Experts of a small language model.
Experts: 64 experts in each of 8 layers, 128 ReLU neurons an expert, 3 picks a token, a softmax router.
Below are experts of layer 3 (counted from 0) of a mixture-of-experts language model. Rows are named router (the router's row for the expert), up (a neuron's input weights, with its number) and show model dimensions 0-223. Each number is 128 + 32 x the weight over its row's rms, rounded and kept within 0 to 255. Numbers have three digits each.
Before each expert's rows: a language model's description of what the expert responds to. This comes from a sample of Wikipedia text that the model never trained on.

# expert 17
Pipe separators in tables, often fused with the next cell's first capital (| H, | A), plus colons after titles or labels.
router:151198064140147089118122170137075150096086116168124186147143080061129141086143139157097140063174136087091107139138204126113172155141099129128060149114107129120109156102077190142148140161103140148103183090123080155115136126182098115164159134156108102087136093137168159168064120115062113102148129090096155175173133110124146086200123100172140133101123154145153135109166148148158122105067132152097162061150168087157136117151126105085151132086081133110121130129159124095148117087106150063092147188140096136137109091099084070096124132083130141065100121152175086121088119121077074164159113172069172103111142158165133132116122189113164130145117175167129153126146134137118140201162
up2:188202131157144110108142109111138176120057139135094147129184109121141149136103091164123163137065125184096131114165147155129123154159127086145113115141088125116072164162129172174135146142107104133143130190120214131090137109075152152150120161137092119080106058098140157209151158122120082084118127127159139079131105122098140138112064116089113152087223154162143149152075124137180138141136079123071179102103137132213153146123078150141105140108106112069170140121151095122151141101105139115125073189135197130139141136118129071152165198142108144104156080166129075142137103138122094080145169084126116125115132108142154093076136137178087093127172105061144121128184120152077158122128
up3:172176132093125140113080151117101120065120122112064119112131123115092201102126143114133160129074134096099117184120119139114156170187126136099118145124115055101128126139133115150166060190123101148129079139132115159129163147145107103151179123116092084138118086123122145128091103000119140064134171105167111220158185098128151146055127094144111148130134127175115141129135146126111138052128143137108144114155129116129146113154144145141136125100130192125126165160202140103111177114084094087148103121186122055171123128116065157104160132121160142169112160114116097101066137185073173127129137156181155124102131076147111075104128164164150114149072103183150145080169077110124156134133
up4:112171122100106064092111112146149123117165101227120159144135145070120176143146099140139141198155057108091122078114186160162125134164087157164133128146096151105168120106102116139142141121138169112145119105122115137095151129198083086129129074130068072125116127078141097152175107089124140086166138141140092191116130124173137154157004141113095123089166154129108134187138119115167110143093160081066167087184100096141090076131105180045114125161112150119102132127114151145131172116145128070124102148136121075172094142167149051121155150116106127118185123104068169082135132145119100171132161165074177149079113126144150136147159108121096127114140133151153153183124125129163172143139
up5:218111109125166138173096160091135144096126094144108126167105190153113215097177120118089171102108118115103111129130057136085141152161103169129116139124089078108117144124114154163176107135129111158155122140140093140134106159093130145156166096204139117089151134124148183098136089101124102142200140140130102127113117132154126138136087157090074106106162115155179148155119147133142138084146108056135084049173140165139079130129122153078125145169109157128092164112125155084127158106111104110169085142168104123104122158072116094086117155136109037113161165111191091074064146188125158136158146117145202123081149112113087106110105159154091140132112160118085131081107113116104222207143
up6:160100131136166099142155179103170095123112095130158085123104186142130145189142116216123148136141139118190124098192146086161078184166153098125056129080119109133113147189147110132112116141074117124183131107098159167133156147072112157157120091172163089113133109087134121147095091091195139082153128153135143163090093138145188177174159136160077060142145110076135134120104140115122119154070145165098217103132137151150131090140095139123163193131122138116133141169113098082128145084091146140191110205094119143075056089160113124121127141167126117166124132126180109124099129086077129110119090142143117143110113120148095117129161112150138128048126114132079136096231139084125123156098
up7:170127106106131143161080182128146200093121142121128142119098185158077173141170090210137141115119102098068101154177141096112094148108097133142131186064101131092068171169124142147147105133086091116091098170069145160118118140172082108119135128110144114121117107171165176062092118102114121151131120147112113167133121192159212122112128153114033114068151125148108122153105131177135166113109109164119125076198160130209170098156133149136163114117122202102114134128165137163085130126088133116137119166132099125158143093154117107137093118059162115144138197129136107128126176164145136124079180173140155105098118135101145098093153144140085093079074122188131167123152100186120181145163
up8:181047063148145111080062114131142146114140115175171140219084161128086119175150127156067124156125157182063144144134078113084052151089116165132079107139097080097154128130163096134181139207095138132147156130076097137133102116140120102117149114161174169074141110109156182158131104114179114119090096125168105130124096113090154098123185129098099176157115142193118108105172123106134132095080100081138054089105131086103199144115137160130155156101154124122157171112125118117101106117114112154105138193143138115128127145116033129117146104167103172116142163177108118132168096151132191125177151160137132161100129091119138148124166119099134111145109161101120150090082108085181172151100
up9:112129137124147165070103137117133109114139108166182128122139107101137155142109095146166128157181125149138119102122105125109122116132136116117162134142115109155113106122103094148134146136071088150078114086139142153127132105119126095122151107255085069197130112118116187139121146128052074125174135119144131124137067136132126143146050114157150088091097117110203129162173214177153117151090136112114131098061129062121146093157200131109135151145081088094128111171130146170115125129093120067147152104091123083110181143091047169086158115139176132134149170088065117155101130109053116178103086100095082168121160129088081153107157134148084092135153093140125116071152110113139187108093
up10:110161129176093121158141121103112126168088103166081145207118152100099105170176175200160131106140157152079137119223155141098094105175162133147119117099174109131120139148142134148111066157103133065148150153124143180128193122133156093150095089184154125119087146113160109129080141121153131147134120158161159093137097136110183109134084130124117120148151166137120121131128105093112169139129082181194195129101094158127090103105158092105201184147088146149079103099061091088141144117145148134144185065105091171131109109161088116200088128123151145162171158138146124114111127157123096049132064110178108140118105069134169130144181092138133191108097176163090152116152171109118158135089
up11:196171107149121092126116117164105167084096148130065123120108131132123160089136146154082147117109120115099142133175135105127173131104157111170155111022112107109084072131138153071135137141129140135126153163153099139136138184142034091176109160165169170083155100153187115124130145108139160076135131142094126110116123137079180124133149113117150132109200105134113161152070095030194160134091060133097093122094119109132139139123085213148066155120134137101119217110175109195102099128145117114134098128146190121156129121124096130179085122107094159120158136155125054091087096125121105123153120147077121097139090035138139101128167117105161090158145096117128150148142147153125124170100
up12:101124051153108057107117160141107130136153164138115172161148180140067116199135114132077108130077144123078113100150140086087130089180119129149145119124113138103157147146123071166177107059107127158134134092164121173088129127105124153157137107108133124076019112095129115098108144127159165193107183127139071135183098169114141186120083146104132216098133166082110131165115142091102157139106174080152163161128120110167128109148091142148147111124121165062160127180156123097113138036134110095145127117125148123161138084178103129162132150138132100158108129113189117117072133102128072180161120152107169112108136178155090090190156143108144061105122126108168162188096135120136155179133
up13:116065158152150082107147106121162137094140165111138105121065137153105155086128161123114130114119092107136101067136119132112196140169119118110155130099072122126083122139114150103143142119133118128156145163111101120145169129137136158130195128131099093105115236151093128074155096130139162113188198139145114218105111134150104180151143138125136082151118102152103118155110174179075132122118087085074112114167134113147217113161179129154136179158149150119128161141154166152125169137130101171095120104164131092097096109132098075108082121145114052107091137086048112063134171122132111174173100121146196106170141092113168094095115137149144084159143107152097208068122115200117181094134
up14:134109133133182139143084174115156168114078128156138046134102165151131125068147134050122204150131151158176132128136145142144079190133161051132077134138108156135085132140132154143162119160106092161119124117065145132108182176145164165110140153142063110152153102091172179089136081138111100067162126104118137061053155118110130137125148152098092125105142097123126125117127149128149142144097116150092195121071198052168166148112198119135102077083128118145073117132213143153113143120107135117128139189235140127130163124153075119142099154141159132128127157095175131129178113099118117071117145126117137097138105130160070104075122131071125137101123094131140108121152107142149148090185
up15:161135112079117162077126112063130125082114112170092154158103161167148125205142114166053096173177139118109165121071129115103098126153132102151103150117073119137183118165099162154163112144123138115092135117117067210122127145113069161134166080124128124122080107143170098173100110084084111079180120189116101149130101127087160095078120085104099140144155166137146101151158178110118169117201114145109071075124142155203096068140100163113139202110071139104113132185186121160101157055120167119147122182135097079106151142100103101143146109135149112085171149135129167136151149164040147161115183141123102123108138068143113092171130141144121084115123090139126116114110114130092124165143
up16:127135139150136088153103148089062112113099139184107157117155088077073140155124153074091123123150156100089068168170050169155102145192177079130095126167112180138147110131115148155148130164092160122099100112155171229114167123166089072099205097153144145172120144122117148170124130079092125074151105072120100139127104126126176114128164141129099122115096194146106128148141165177127132122120140135118120162097100102134161123145096141131149130131142152165074115113162097154120132151127113109114071106137087133109147128164084097122109066133189114108091147151168130120114155128128117127063183115229118172125109139190116098112200132064135036107139073152185150163148142127109135127159
up17:116150150036080125153115085115118125140092137144135149084133144133093114122162106088106126116120180149099148185151121173103121128108176180158140141116056146131176104161146098084155085164142164146159103127110116140199147148115148100203166130099109053072099202100153100110159075139146124078134140109114117187170177155132110155101120176136110152175129100146084173108160163122063124139100106068133064111181149142114148136097174115084154137118115134097109121103139134103083157107122132162122119183153084109163133121151085080163115110158112070149105122088103132053119137155029132103129113127094200112143099138114161170114162137061117149162151107185165125105109125170164175157161
up18:104136112101132092092117088094123174108149199185102132146095122192132125064161077151104160150132142148192152130103104194106138147158145139169148143104115135084120081157060153147139131158125093151102146121028168112070121139156164172142146098132109137054152174095103131170101119141127126120136141104114124112140157151121176112145111154091142119071135201161159112147101129155096116115131184076041099099118112053132203092125099120141123137114109103142123126122161137167101167091099141142076134131152127145144063112103129114116149172153120117162101089127153122088177149106105102130114116105134190149144089137168145093135127154076166143070138157119131134081224088119152089216065
up19:159178116149115104101112145108094105137111089163116094151140098118118122067134032115124172111125143140060158119109171083077146166143095086178152197021106131132161116158146146213129130157123139135133145113078162118102115098157062142066121163143134125110185113102172171150085148095145081120160138133152143143094134114111135169051134110125087082120104145136177110183160101109111174130140140146141218152105159159112121132182111146105104085142089101131138128170159142144135104143107139094153098148158181138096130071098054138073149155111105092127139109169099135112113133139074162158133125075169109107117184123134124128117173169112088075119118148094105116157095117097100175214168
up20:116164118194160141117062092106140151101067077187129130162118196118126186136143131180117176131159110119118143151186161164172086147139174088104102133115089076113160189097160102182145163145105132132098159137161065159111135135070130115153108132154114169071125158179135187159146093140129104077162115173135128170125050116145173126121120118108095099178167099102183164133160129140086164141097128132142104084154163132108100105134136149052124168144132142119154112124130093152131120104117127109146159123104177130157085116113136111126060142121151124145168186144153081106094101121109113180216117170131137140096149096175154085141136196059048176171118138114107150128115152120076088167095
up21:157134101155138120120086123137127206127136091152097157142101124124115112042176139137073153153128154078144069159130126142063135135153158169119091212099127065056091116150089121116184075199099123157086145132101141177126114114146115125127134155156107108111167090132121138135121123116149113147136139128172093154154136113164163094099138100068110113094162137163157133134141106125138169058145121101133139064103132111129132151158135147087135143105097133156082154090120183093093123124117137112131087167134120105169119104073058109081113124177158115143187140154121080056096219125107127181094123154090152107076128113182080060078155141098124139115066175179148174093165088140122179151095

# expert 20
Column header cells in the first row of markdown tables after a heading, such as | Date, | No., % | ±% |, | Team | W | L.
router:196184058114106076148133140110042129100118119153097126119116132151132153105142140160179220131144134113076092144138131154087114139153079162147155188100153141102103123153085237139170071120098109118136105076129123193085098160126143133151096109123092168137136093125133187186127103106042129054108145143074151127171113183177108083185126089112140116093135189168194141085112192160151141104154125168108188116096145128165164089151113119109132101104112124073109199096149116124125133123107102106174140127131115098143149148114138102136075098085145118145133089113175103099130165144122111126183135165152143160070194133151111070124135164125124119143098153143133125160137120099141138129108
up0:085150047136140130134119159160106156149122111172102187138127143040116127132148140120125121106085164109104086118143147085093153129174161160143152122098126104116150121155081118177101076111020111166105153158125108132083116083078144096153124119098125153130080163085122160173147176122176129184135182097071144125164145118157154135165091119132172054145158116162124128114130117084142109132175162158137132129140124190184142070136140131073130128178063167078117107199157094150118122116121120090172088088135164124120092102132128082141160103083136127139157106207177137104121153176154116147096090136169114100167088129157112142085050125118064113109120124064057160132158148168145156132114
up1:177166162149131127139083151106099137065078085152129129173089149131085180103198129162094155119127132119083110115147152104067133159124120142169161169134124115173097125127127129139132096182075103141052147114090127112128148112152121139153179144129110082153132151128163102133107108119154138101167157130120109140122112123172143088112095108158109100123131105167123126193164191085172144073095120145197126091160158154135168085173134152142152163101091086090118128128153161135052154075142149102130112140117128106147139070100133111144140144079180132143129158139143044104097187153047149171116113192135186078090141101125077111082135074112136103088101152108113208154178098163065214115133
up2:162077097123159104175163155055111148114120081151144195130134106125147182101116079066096150099191185111168115131126132122091169177137129196109184085067113134103167132163130155120168054113146102112112165088113120163097117140123136103170124176143140098153146109115102151100142126120123151117133105131117131185130174170178136181183094170136108077115117120174157144115092113110162095147151127134124187110074126129116138129170143114138115096195148116145114107117119166072100152100162137082112143093080096049189153083108134117081099093058093116101161161094161166130053135133093159126131098104102114107174148207150118108129138132075094167061153098104113074141121119163184155138120
up3:132200114103168109144124135103113125123121134194106093073062126200108109135146093116113188111106132139110137116099133150120128070123158146123178114088092152148176093108122135132148070147099147133098124145164135163096127138048154151200153093129108129060089133158125135042113099124086104069156060136151119126114114158135173084123142108123105145075134140117112089163108100125104158108076109105137089105205162102197184146121128149125147183055103187132132115129126157141150134093094133136156107136184116112115150153099135149130163127174160126124105145088105085119126127185109136093134143087108157120103128122103189028156138112159193147148068109069193171073175152087139137109141
up4:108167134166190123156113114033068116097056070174108192160143125118066165073184129165138107096161112127159115169191149113146109182157145181163106119128128107120097120130085150128147049186095077145114154127088132142145161172163104116097177132196088082131145132168134158156116138143130088096174145107126153153114194139123118115127148126134079109132122125152152122150141128112138148104138086134120078117177135103096169127190145155107125139096095114134082130107146127124121122121115107062135087186129096053140088102128107102144122098119205132082201199077140104115127161141141108165079094104134123102074153129136136142115151156115138089091126168126103135072151099105147150211177
up5:186197139138116104123087129124088125081117163168093111114152153136151101152154128062101192161084182120117117090113142104116118188110129101183145128096108162171106121103164127132136131102084109102084097140154132205146094190130105167149130113116164186105092130214145057166103134090137138118112170127084188199129165069111124126162107109195134129162169113121120148141140147067144159122127119097094186087201168161174116148114094132150111144116157110131111138144114118161110070118113139087184134141173090116121145093123132162049109089123146095114110146160139113108126130101124131123067135068172126103088152146056153188089148135147127082105110152143073097082178149122085087175104
up6:089075132128131066136104121116206159099108127132146133139117104113112119127161095154084096156123151074181110151076188136101176178099104091088155128117141199132106086131146152146192114147155127174125120137097119142150141150139172104085127122130138137125075109118147180131146134109099095184166210188065162182138141144109097153157092132078132161139109145168143152112131106167146100136080117088059123103154105127160111201154154083105094205102114141139148087134165101078106118076135120116154089121107121147182172138086064125139112108115135126143131115107135100096072136157139129084159122109137151082134112151119156180194186147112134083049184110164113167092127111105222119151073
up7:076131094125106075174127069101082138124126117067107142143142100102078141079141051181147169167124164109100107108084080110117156128174115072120085181169163206055094204137141128143174172163089148123092175111060148151136124177085173110108102126144107159143144095139124083199139149098149141131145121112173135140146123183125091102128095180129108103105157154182126141108102104106111121157156119164123149114104148130126175145089102180120158143114145136118143133133177177109122116084071187134190068186119141120145143131128110176106113105120082137085083146153140090150070173145146121117127144155206115128087154040115116103130111167104139088143092141112146113144171079118077126150134
up8:086197153155130163138076105154090106066104117116120114105142189078128130098125147124147173114232129085109138059113113074153167105137072184143189142098137126064130134116129159095159140141110123115104173160171113170125156146170146138194152106129058143133146089128132190108169066079050136056110129116223076199099126133122157161113099106129112132168102134119168208099143185177107135118117139102127125083141123157112129124091116103116151126104170105140154167127102174143152134132118162093094141126105097108117106105154133173091166087100171169168138145109131050094120144124134106153132191121144113138118152154079104109095143166162155117160089169141133153159115113111129134145181
up9:204073118122126103106130117122111117160114172093112126111198155143001127147121155137084182134100087088150106089146137155115104201154181197145128125126157133095116139175206138061127173142092115186103146157141167155124158097160169082143155137159133107090080174142114136195114128100157147080056138097107168123141107216125108103094098181093144096152111083144148154124077181129145111097122087160110135153078092145111194100152099133090129096089101098153073133117133147121081143120147118171139081139117138103129102147159123104097140056111151096105168095129109109098123166132102110153088160153135101098148101105183148120146146134182103079119093101093110144170130121159115154103131
up10:168206170153125095127093117106156119094076131144118136135111104151031066126136146108134110066137111134153104139110141172119110121110153134132158137088105107130069157128136129170150132081090083159067106089136155111106113113112210111149109138199073178141077165107109145097175131143134080132146102091133122198105115176155133177086032181144144151116166173126136126098133183084079111112169136126159098130089162171111185088100173105136127101091105084100157121087155163155127190098088136104123158121130100137154135162133103139148145121139080168157106093106115086081129086165106071113192159080140133135100115101142069142124116154106133170132138186090080166121177114175176108136118
up11:127134083134100149100064147106103154057144147105115113105108125080142146137169134141143128111148134133198131095104156115148186104168074160152130066099070091081078124122123076171092154143131139111107101101116175182151146094121103141067147135179103098144107146168122147184121124127188167048144147109101050128113077172156115168114125104120146173149103121099112126150147156079147193120128123106186121102180180130110150128164146155134097144139036117120095125162175102141160144129172171121143154158109104143091069155116063140094117122113142156151126102116179133128112075159135159107168180113197145164060041111134083103164158121119103131093079168138069125099123167132174138124111
up12:199229105156157140136090109110109125062085156133121164096151111126116112106133163121101148155181154081106154136098166109137135161121109128152136103121084121171141140151138133129098101103067083105155126096132120111159145166088161153147127137133108138103145144141206154184071161112054071135205107107108160105132135101142180171139119056110087102168107141172161170171153154110132112128164139118114104124209129130144086137144095098100134066096091141088110097168136217151115154147102090134198151127111137092114114168106118087124101152130133104142159164150152069090113108135097122211127172084144121127107141051183096102124106123171085139123087172134151103112157076138116114202155
up13:141137111207150100121082096091138110152052129161118105155136128147102136088142194156062176106125143121139088149156126095043097151159106129151146146139102123097129135135119129094152107113088142148085136173117101206128153180131119135163134116203104111132121136173126169107074142131161135116135112085115155104129108126156132148124092123175036105146142119136113145156130154145107160092085065183101137107164092131155162088113159128137146181137139112111104157066178174146125168138154080111111080179162055107187147125087081113083132078074155118111132131076182112092069138110105190101081152129115171119073153106164130080151145152110138143040108136127107180109156104168103146190141
up14:162163127133158160058152169132145123133069055161154133196150138076122134142142135138185088156137145122070162179063220149103149150152184099159046114108106091153179104086150115135147180106146113130111140159210060137138171094141062127078135136140095120115144122230173145124071144108134082164147100097122122131136076136112150156139111106120120131096138112117189192146071119097136157137158137134132148141108113185095100093142087159093152141139123112182130118175136125157117149116106099166149085149133098119122148124031123064155092176134092147116154160143120092111122119116120132158134107135169112125130135034175071117125177109129133122165132113131107100148120117080124119112144
up15:154119111189174148167144112159137084104134103106083178154141126149102141154105130147118142093178141109098132092187171129111102114074110142133090117066152129132144143155100115105177052189079134130117119190151152078135133139130073148097195137137138156156075057061115084112089155167119133114106175093073081099079110107122144104147184115103135176148151051171100117159174105145161163124132059165128143107147130164116088134124160150125142098099067108147146156133107128093139107136137091159121127099140136138139095092100135054141127089170211149078189120154166106146130121233167174169079119178111144130113144096124128147164101126106080159127132147165127138123115070152072147143148
up16:137132085177128106085136131089137126131129096146143102110136158156082182105155133104120147067124120050143176098111133138085124156124125233168119159111125094123149141189105151125126078110121088088175126117143165151059133140124126092129146103132135102146113128102102160083051119131168094065123108135059100114095169097138116150090139139121156072183144158204064119141107167080115138095093073180169102134164093178104189108177159186137123172177106127057068163113135133113141117139141132174186123133125052113139167171105093158138134095130086126095149090153108110128136153135086118147157158141099100138179109136151167108106190116099123124090113102114102136160132043121141185131101
up17:155185114116147138109140139157115166119110079146068101223102191107073141107134182166122140159165203169066104104126153152153137192132130120117086163102142136139128076069133136139193127148108114112152168138105170116126156152110123098113097159136087043079156143148201130114120151139180121149093142096129125104108108101203101140116119121110147083106118152119104110158128143156125201070136158145113069080109230151152118127073130117144114141130108198192080103135135099170126164125150082138145163137190102159167115195105128111153165178083189117097093147125127096099113129127115089164118137150131150122126147158108062125152118124065087154143084156165114119114132133136171156103117
up18:088106133149116102105090084070100086149131194154154106134071123145132107127140083129116142117134118108146121128138160171118133134133070194129110137127142108126109147161141161134135054153131092155138126119139129102051115165129118126155137098098112152140088142065121118147099072122133094117133079157158120122073126165213167060151101073146043143091126145114151108168158153180096135093150112164107189080120128095255095130137151105174121188095073170104129105164154197149147182097137104150157214141180130115158165083177120113099111160093140088112165133114132142175128118094120102122144151163060081164102154126137069115102105143127137143127120141168095107145147144192110156130120
up19:113112126123088151080095137122120131075127086117115122086098119159070123149130169090099181134143162086117194171123163145139143094117132160158124176043090114120085113171092175153153124150119111117114071081118130113087134164102132161123123106093080133124091121120115123187071119121143058029135123151120105119141147165111152137072125096113083093161103210182184129156130166132155142124099169096083146138122142162116154129113083148172161153172145142047131094091193164089117103126102137148151155167136109139124128188115168123129115127171154124191177088078141177066118110135059155168144193140110129162119193132156078114158155133089085108113136110154160111114171145129129110164190

# expert 13
A lone capital letter starting a name right after of, and, by, a comma or table bar, as in of Chad, of Katniss, and Harding's.
router:152191072152200077068105198106100158115104104148132130151083116080127144088165122151110157105157147144083103167121138148154174160188061193137088164144115081071097153138101169121165099181097141166119126094086072167131161141171072126112156090170123091104146056163148167140116126102119135126136174109103071122134129155145107070181139092152107147048125176147160140135158109146127163092123118145090188091152170118127162107168136136120171109105119119119086172103151123057138130104183136133125108162175098114175118088117124123082117110121121120126106147127180083120118163176115136184101111154108144101098149130135107140050141104068081151112104163172108138094151128139084173135191
up2:083109123119089161107142094128080146109171101185099133086118137181147109121107160106142146098141173147155114177175088150118131112123157113227155162132168206131083104175077138183164113105063075112116155150099098113119130120104139179176161087139108145067141150164130102144179147169151128132156098120084162122152145149099163076127125119132121086125175156084109158135137109134139173134096149091144161151147104126165170103076181151125142134182170115134101082082146208140107125067156098115112068131068091124164133179114082069095134142105183104092142182096204128132159139145107115131094123087143148157130124100126143115195096117210109148088130099075072121137108162149139165140107
up3:096106181151137094143134059108072160024143113145105152150095172115089130152156115095077213124104178098120062111131180089150141156114168132183142218092120096091120201162134132146135160134120090169138194135112152154089125150105127083184115103133109158104085132135107163141098085135113079122130110136133145157131152174177159154143100134123125133156128110152097123132063171177150153105068122116159110112132150109137170157125130164067174127088099143126078138125157148150089100054111107088159116164112128099157167122151092121109131113147176131119107185155136088131108134156040144177132123192134164117104143104158145058144126123204131138123119156133067161138134120148196116150105
up4:109094161153166163147123092129129111101084183173133098142114140145147113173176129120091139118085104103122094085189119141121116167143146071176121096136138115137104080148149082152133102082107129138133211132137210149130107077143133141091128118115120193129161127127118134102064109106181146158190135096086142114151125133106121157124098171098143110151077120081202123166149111112078074120083137127150130118136146086116154123149145094129142214160128118131147100125169125151103139136175081124119169110113133089148117082078121115102038214117154074149122174086104113144099126110116117200140130105094128140119092100155174093079102122112052172120104164097079101149207137183131099209165
up5:112148134141176139187107137142116147024108100145090154063121183146103127118137188139128126068121164155144121142141129126097144133131143140118167176137156149120126169156157188160156128124119127130088146053099110162149153142110132118133175148134108143105127171143086166149120038097089113132171142119077165142115138156161209107192082111215079121118115104123133140181089168132156131101102087112132125131137160123118161129190151160074129151111104176101140170053142125138127167140075134114160100092110122134141172138076056150104073138118181124065145143099089053148103170107138151174129150155132155136140129132124107080128122167090137051087128152158155148114138072117184175165171
up6:155114115139076097177158150097132164136073126178106166174158099174132101102126187159114093140109171115117162148116111065132142077109125157162087135118105176144168148148109127129113155175168118096146156146130156114122126115131179147106119130121140123041122186115182120162063121072078110138141072111172139151156150038138129105103115073174093119133160108162079151213129096108132127136107153214162135123134136111120098124148141098121101126114117166149138114059111179100124118108139129150182157156157171139173109148104041149127184180162118087150119154166130067106102122103110180149102112166132155074091103136124127117085118103106121068119139129116150114077143146108194122228170
up7:113121191160135168142076109124089178128112086109085138120100170079134119116141123157080148095098096168118133203162095095134145180064168162097149160119138154149140076126188128073171088095124116162097150163174121160125103156157142152148095151150078114149099086115201178167188128172162083085077121162147101092100097192125098079122098150117120152083128138143087153142094097144079106113148114102082105148138149126169199188069098198115104156082094155094109138102134096124098110103116145127113131194145172103158124089149101168177112150159113143070101160206089120131157123147120141100098157149150160035130139141109083180138150137178148147122150134131102118108138141119106135117088
up8:099116077141082149169076116116188103109096101155135194160133169164096105097140202180114094129180122128183112088095077129085086130177155103098164101117153190111161095150097152106127108136160084082107174135108115161117159116135057118128110121138177106114165065106092115087138076099090121132123139161118114184170161142163158101103110166096088119204108156161116122135139181131121134128158138170232130136128080156086093139166119139137129112125100111115113082119076148167124137042115152081112134128081078144053122156113116146175158144131140117131148185178105103160121154140142103135124131143151140129143077142186180176153122132121104055087078162153132126102174149154172155106113
up9:143172198195125132092149082166130137100139183134120097121130138169118143139194163117158099104076112152113137145111178072137125148127170110165112126105122230164135074116161074141183129134088140138121121096195163078130138142124170119136089105076116148101045131133181100194135129119151176041188087103116135135160138079131142158060053101138140125126161157106121148079132139132165116119145150129157119113140209107176139089130180119095154135141113147106104177132027161122100120102157123104134083121121125108151178101167063107170135109123118075080149161197114102133098114112159139149116170086100109135115147119103136165117098132177121136140130103191129136130159114117135154163093
up10:176168107138163117156133156138121151141094082185130113136107122112094135074140112111158158117183101116082104154111129156160161130139124145158107120090153210084141127140131136138109144150112114144142124123177123097135157168176132083148062068142094130106104122158155151155134115139133139137104088118126137084142097155117168118158092131209081031119131189113144128114121147091147091095132089097160140055141132119184145013074096119124134134097136162193126094139195130173135121045169137139109169128145144081087133103104110115068185138064134132152107121126159091114072146142068168128123148079159122156139127171139112163095114119139033109107159190094063134101098137148093150131093
up11:136178100148097171113137119095077115103105101172143087145125132177087129170145253123133167148175136136120163133112147080111098120111110124146121147113130149110109154144110097137175149127152162102114143137127097179054180154093101105106074112108125159047138112185150160148151135106082165097188147180073097123157079069106154111124155074185096066123149120157112070098178105045144072148112105168103162091131119205084114096137116142092139146103105169206098199119159156150152093109169159115143122141143165135114170084112113135155132089100137113163125106134164136127200135134101139100129122091127138114130184055113137152096162137155139059147114119108114110100093139142105110136118
up12:098144133121116111119129137106079167099122051143139137167149105156113137102103124154115123154121155105098120116102096105092118084115083091142049125130163123096118150101149144158133179129144148147086135140201083119148184193126116052130104138153129164075123139106148127090119146116111122158173124081116126071093122138167126135096133202099084143108107157153119137128146147105192084101141145166124139109166107170152109144142155125150163105189108102116092066140175201084102102120109081091081174186161103080139147194159128083127161092111138129070168204152163135129118131206107140171142151152116153145070151145170119142136124147053137113007110108153119122092169145162139092162179
up13:156144107165111149149135111096100128107080126150086121180110123108109176125176162146122138132109138035148063162141105099095134189128155145148173108098069159103106149134136127145116089200079108161084150135152094167162188148131111028151144143132151146157135162140111165115157123096086103136118083125141175154111139086157171067132113134132094086159107136142102095100090135109159132114054137191152099093126133109143129141112141194071125176123086125111100146138156149164063121080130087148135146138112133080121148173179101095131158117108163111046107187076084104123119161112101190131086154126170231114074094119079077111177119166126143117094143156141091140155165104125145161132111
up14:137105086143156108132165119088087055176117132158143174113169120087102121109134144066113172156160185099075109118176176112131158159153128181157173091166146189103118142195118096152135075102148124149148120147176079135119093164114205139164132136159144122140125183086135130147135155117121137134110076149149171104132129120139151105084085131141032162134145141106049122137104079194163137113071136168138124156117172171137141114153135157171143117107093127139089125118157127051124143125120118127106130131090135098165152158149093111109125121127132159075103130110056091115142147093144176093062127142217143072076113111140075115190168119108099093121117179082128122064091130072155108166103
up15:144089173118149150099094152144137151108072122114160093101107175140136096125152106065077145164101162085161079159136133161121130165120152091143123089108097103149089161130195092160121189130127098167083186107086164128133107110132178140105179135083123138186126087150119206079170091053134087160104139162150175111166144099142153139128060135134082133143108071097146102163115133113084156108077136104144104145162097083186125117164072145083137154119154166094117093147145090145114127129109140133180116083173154138155156099118110063169139114141112116168105139091135159093089097151131095136090204110157166098148113184085190094095116143178048117143141116154146200183123138169099138142157
up16:134154174151123114148154129142146164136093120198093091165107139175130127147114112130135120123141154123143126113141112174157078094163129088150169193139022168158101124114131084153125189154167093097154143102188148158148110098168198107098157101123120115076133146170145081154116105127080090087090101152151114147151174126096134085065089139175070109090169135141138160199113171138137214089129137117165059100091114077156091142117109162118084109102108136119110156125147186088114061127172143137116115158168113106197086162107100133131187113121165132088089148136088123070149083144101108181131185132139185132121160133141170145127137144050131095116160131162142138170146153080125151158156
up17:170132163150156184109085096112108098069141070142111183153072183149155191134174138138125171035120102107173139110129137152123103202138118085128132114112059121167107108117151168126107090104046119117095087121110080103130133149179146171121153104099059090153104106165188201132143126137130107122148156170174145065158103125112117145083091123095094098109147077082148196131134121112130109119188098197132094120161170070121165114126138139128099185158148132138107107153145120083087146137093038134120093139132129122093157079131134148144102164150135095138137127127119115136136130129143179146056151122158140103138161183120091140107102137188102149158100101108113165147152129184073192104130
up18:178101155168119105084110123105145161112101132130116141156075107059158114129143137129096207107130174157118164115158138136119137096141125090127079152138098159093075155080146079144187161184129149137161121123098132133124128151118119148052155193136160126109137149148126142164154169085118094127110157095111079169142165112152113094103166090095126110104180112203102132139142112106146125108088146088101073084087170123123130142130149137110123085051102117090092135152136162026134142088168158150153101190199097150114110067162123172101117135150142129083114115179212108079105107130095164132137100107167173171092165085148207139144084144064069137135110150184115119132115150108133091177142
up19:136114138118131074167135162056172154122117126116122114135106114128125134113114168119085110133148143063123129115178089163123155117144114153110122115117102168173143199157123142110166149172178062172112173118091169188182163154104093077093110141124118161138137124098104093076110141112114102133087139078096150179191153095164122082185142128080139154150116154178122167146121179170116181138148075106143128150083083169116144136158082107140207102112155109111113078127197101115095085163125160148115085143090039168200082140122145114124101078143107069073144157120175121084125141129103142139173133129135171126105193111127155136138068144101159124096063088100098146142125053150139138158168
up20:201160188118123087147104166136146178113148129141072125126152099101106158153130146108103080181132112120157123085118101178109184122136148163145117129130066140154112144112124184131130110108152124123128102203148102120096090103194124167186162133081120110152101154096113083126094117111076102090071064121206046107141151159136100109115066136096104137097131122142105175198157145154134178156117133094104104130178078150121036110102131114152160171149121126097162131107128105114086132081145116115134129131069125139197128169163096099109161104096135033104142168155113128117176115141113159160180112114130120140126087160114202137157075129130174126128134132070130130088194138140197125155169
up21:127039221110102083142130129175142090118189127124149110145090093141048149113106164157115124124154120108121102125144069110112154120142139192135104106154126124122085147136152191124124127152177075182143170120161121176123163082121123091120190098151153101191148149124118113080077153109180128089120193051117124146185156149214152135103120146098114180123121111102116169179123126179114147118164120071171076092129117142117094155185119119130169110173114122106070134096151121071124100143118125155131165170163110073210129127072149086114099064160158130159144121080097140114152104150132169088120146188135078125082135159129121112113085128082128086134123083113121142139134080138151104101136